config.toml
num_hidden_layers = 10
hidden_size = 320
n_experts = 64
experts_per_token = 4
d_expert = 160
d_shared_expert = 0
hidden_act = "gelu"
moe_layers = [0, 1, 2, 3, 4, 5, 6, 7, 8, 9]
router_score = "softmax"
normalize_top_k = true
routed_scale = 1.0
balance_loss = 0.0039
balance_bias = false
router_z_loss = 0.001
router_bias = true
n_groups = 8
groups_per_token = 3
init_std_router = 0.00776
lr_router = 0.000684
num_attention_heads = 5
num_key_value_heads = 1
head_dim = 64
vocab_size = 17087
norm = "layernorm"
norm_place = "pre"
norm_eps = 1e-06
positions = "rope"
rope_theta = 10000.0
rope_fraction = 1.0
qk_norm = true
attn_scale = 0.177
tie_word_embeddings = true
parallel_block = false
init = "trunc"
init_std_qkv = 0.0153
init_std_o = 0.00343
init_std_up = 0.0153
init_std_down = 0.00171
optimizer = "soap_variant"
learning_rate = 0.00572
lr_mult_o = 0.891
beta1 = 0.95
beta2 = 0.99
lr_head = 0.00766
warmup_steps = 122
schedule = "wsd"
decay_fraction = 0.705
decay_shape = "linear"
final_lr_fraction = 0.0
batch_tokens = 131072
max_seq_len = 512
doc_mask = true
train_tokens = 625400000
max_steps = 4772
dataset = "wikipedia_en"
Below are experts of layer 6 (counted from 0) of a mixture-of-experts language model. Rows are named router (the router's row for the expert) and show model dimensions 120-159. Each number is 128 + 32 x the weight over its row's rms, rounded and kept within 0 to 255.
Before each expert's rows: a language model's description of what the expert responds to. This comes from a sample of Wikipedia text that the model never trained on.

# expert 34
It responds to: Plural and name endings. Word-final suffixes completing plurals or team names, such as -s, -ers, -ions, Bohemians, Astros, Padres, mostly in sports and league text.
router [149 133 160 155  74 107  80  69 145 159 175 173 120 109  95 114 104  97 110 132 136 112 179 164 113 146  96 120 163 131  55 120 164 148  72 117 139 157  80 155]

# expert 28
It responds to: List numbers and headers. Item numbers at line starts in track listings and numbered lists (9., 6.), infobox labels like Preceded, Released, Coordinates, and mid-word title pieces.
router [143 119 135 157  93 134  71  62 132 109 166 144 125 117 106 129 125  88  72 104 147 107 125 148 145 138 120 154 142 127  81  92 202 168 123 153 135 143 101 170]

# expert 54
It responds to: Calling verbs and fragments. The verb called or calling in news prose, plus scattered mid-word fragments such as oc, ev, and pipes in sports or election tables.
router [138 147 104 172  72 126  81  87 150 144 161 144 127 108  42 155 136  68 128 104 142  81 170 167 133 141  96 158 161  76  79 148 125 141 171 125 109 114 128 177]

# expert 21
It responds to: Music and media genres. Genre and media words and abstract-noun suffixes, such as blues-rock, dance-pop, television, studio album, Access-ibility, compl-iance.
router [151 138 144 146  96 102  88  96 182 136 172 151 115 150  86 122 124 112 136 102 137 127 153 179 158 117  93  92 172 133  78 138 196 152 100 143 109 121  65 192]

# expert 9
It responds to: Sports and military narrative. Prepositions, nouns and table cells in sports results and military accounts, such as in round three, Company C, first career start, Did not qualify.
router [165 133  82 151 121 103 101  78 154 128 173 175  88 143  88 103 107  88 105 100 110  87 141 129 115 144  86 127 161  90  84  70 149 178 123 107 101 104  99 132]

# expert 38
It responds to: Mid-word syllable pieces. Word pieces at the start or middle of ordinary English words, such as lit-ig-ants, ar-rog-ance, comp-lementary, capt-ive.
router [124 147 108 164 114 137 103  77 135 155 153 108  87 136  88 114 113  84 115  98 173 114 113 159 189 172 114 158 178 143 105 107 148 139 104 120  77  89  59 149]

# expert 12
It responds to: Personal name parts. Surnames, middle initials and name fragments after a first name, such as A. in James A. Contner, Smith, Jones, -ović.
router [152 141 138 156  70 130 100  71 176 140 200 143 115 107 144 119 123 102  87  92 120 126 170 178 115 107 101 169 163 116 108  90 177 139  90 109 118 160 110 176]

# expert 40
It responds to: Discourse connectives. Connectives and adverbs like but, well, so, then, however, rather (not only...but also), plus odd pieces such as um in Numerous.
router [122 165 138 164  86  85  99  62 164 114 137 186 140 106 109 158 119 115  80 107 131  74 148 154 145 104  53 112 164 120 128 134 154 156 129 111 112 120  71 184]

# expert 1
It responds to: Content words after determiners. Plural nouns, participles and common verbs or object pronouns ending a noun or verb phrase, e.g. residents, used, them, built.
router [135 148 180 135  74 141  78 104 141  95 181 152 100  86   7 121 116 115  91 112 153  97 127 162 191 155 101 162 137 114 115 101 167 144 106 111 121 136  81 190]

# expert 5
It responds to: Table and infobox separators. Pipes, colons, semicolons and line breaks separating cells or fields in tables and infoboxes, e.g. election tables, Company type:, track lists.
router [201 123 131 159 104 101 108  79 203 116 150 211 114 106  94  83  74 130 113 150 159 114 119 178 103 161  90 130 183  86 100  89 180 176 112 116 145 132 126 154]

# expert 29
It responds to: Chemical and biomedical word parts. Word pieces inside chemical names and biomedical terms, such as hyd in hydroxy, nor in norepinephrine, acid, protein, neuro, infl.
router [139  94  67 131 106  94 129 101 147 132 145 126 110  37 127 114 129 140 157 104 140  80 137 133 164 181  84 141 160  86  70 121 163 164  92  75  82 131 100 161]

# expert 48
It responds to: Institutions and nationalities. Words in institution and nationality names, such as University, School, College, British, German, Harvard, and capital-letter abbreviations.
router [130 124 108 152  96 141  79  68 172 129 116 141 110 128 103 113 115 133  84  85 147 106 147 133 106 148  87 139 147 116  52  97 199 142 107 108  81 132  46 163]

# expert 3
It responds to: Place and name fragments. Word pieces inside proper names, mostly English place names and club or team names, plus some ISBN and coordinate digits, e.g. Hem|el, Whet|stone, Alepp|o.
router [133 163 125 154 106 151  73  71 128 148 137 156 100  95  92  86 109  55 123 132 117 151 159 127 119 118 112 131 173 132  88  79 158 197  95 152  67 104  57 178]

# expert 25
It responds to: Proper name parts. Later pieces of multiword proper names such as Battle, Show, River, Park, and inner pieces of foreign personal or place names.
router [139 155 160 124  95 117  70  53 128 200 179 133 120 120  88 109 134 111  78 111 134 104 165 145 134 107  91 115 183 135  99  65 176 148 129 145  88  82  68 125]

# expert 17
It responds to: Proper-name first pieces. Opening pieces of names of places, routes, bands and lines, often after The, like Blue Line, Oak City, SH 85, Chunky River.
router [118 142 126 147  56 138 109  60 158 155 154 130 121 114 113 116 117  84  72 107 138 109 188 150 127 146 133 138 194 113  96  82 174 153 110 130  90 107  80 142]

# expert 14
It responds to: Song and album titles. Words inside quoted song, album and work titles, especially You, Love, Me, My, and first words after album or titled.
router [142 183 115 156  96  77  80  72 205 130 168 162 123 104 121 113  99 119  78  97 100 112 162 218 118 156 115 108 176 141 126  87 178 129 119 152 128 184 123 153]

# expert 11
It responds to: Modals and infinitive to. Modal verbs and infinitive to after who, that or a noun, such as would, can, may, claimed to be, first to allow.
router [174 140 121 139  80 111  68  85 158 138 170 162 120 100  95  76 112 118 136 101 138  93 192 141 133 174 116 184 169 114  97 120 184 190  83 155 101 132 105 146]

# expert 50
It responds to: Possession and family verbs. Have, has, had and the following word in statements about spouses and children, plus with, since, genus, Total.
router [194 155 138 157 105 134 123  93 145 138 135  69 123  89 111 162 119 137 116  35 153  99 164 208 134 149  92 178 132 117  93 102 143 101 138 132  94 107 124 112]

# expert 58
It responds to: Career biography phrasing. Verbs and function words in career and education biographies, such as worked, served, studied, began his early career, graduated with Bachelor of.
router [173 151  92 203  98 109  95  73 134 126 134 147 118 123 152  93 136 142  61  85 143 102 129 124 122 141 140 130 158  81  67 129 153 130  89  52 145 137 116 172]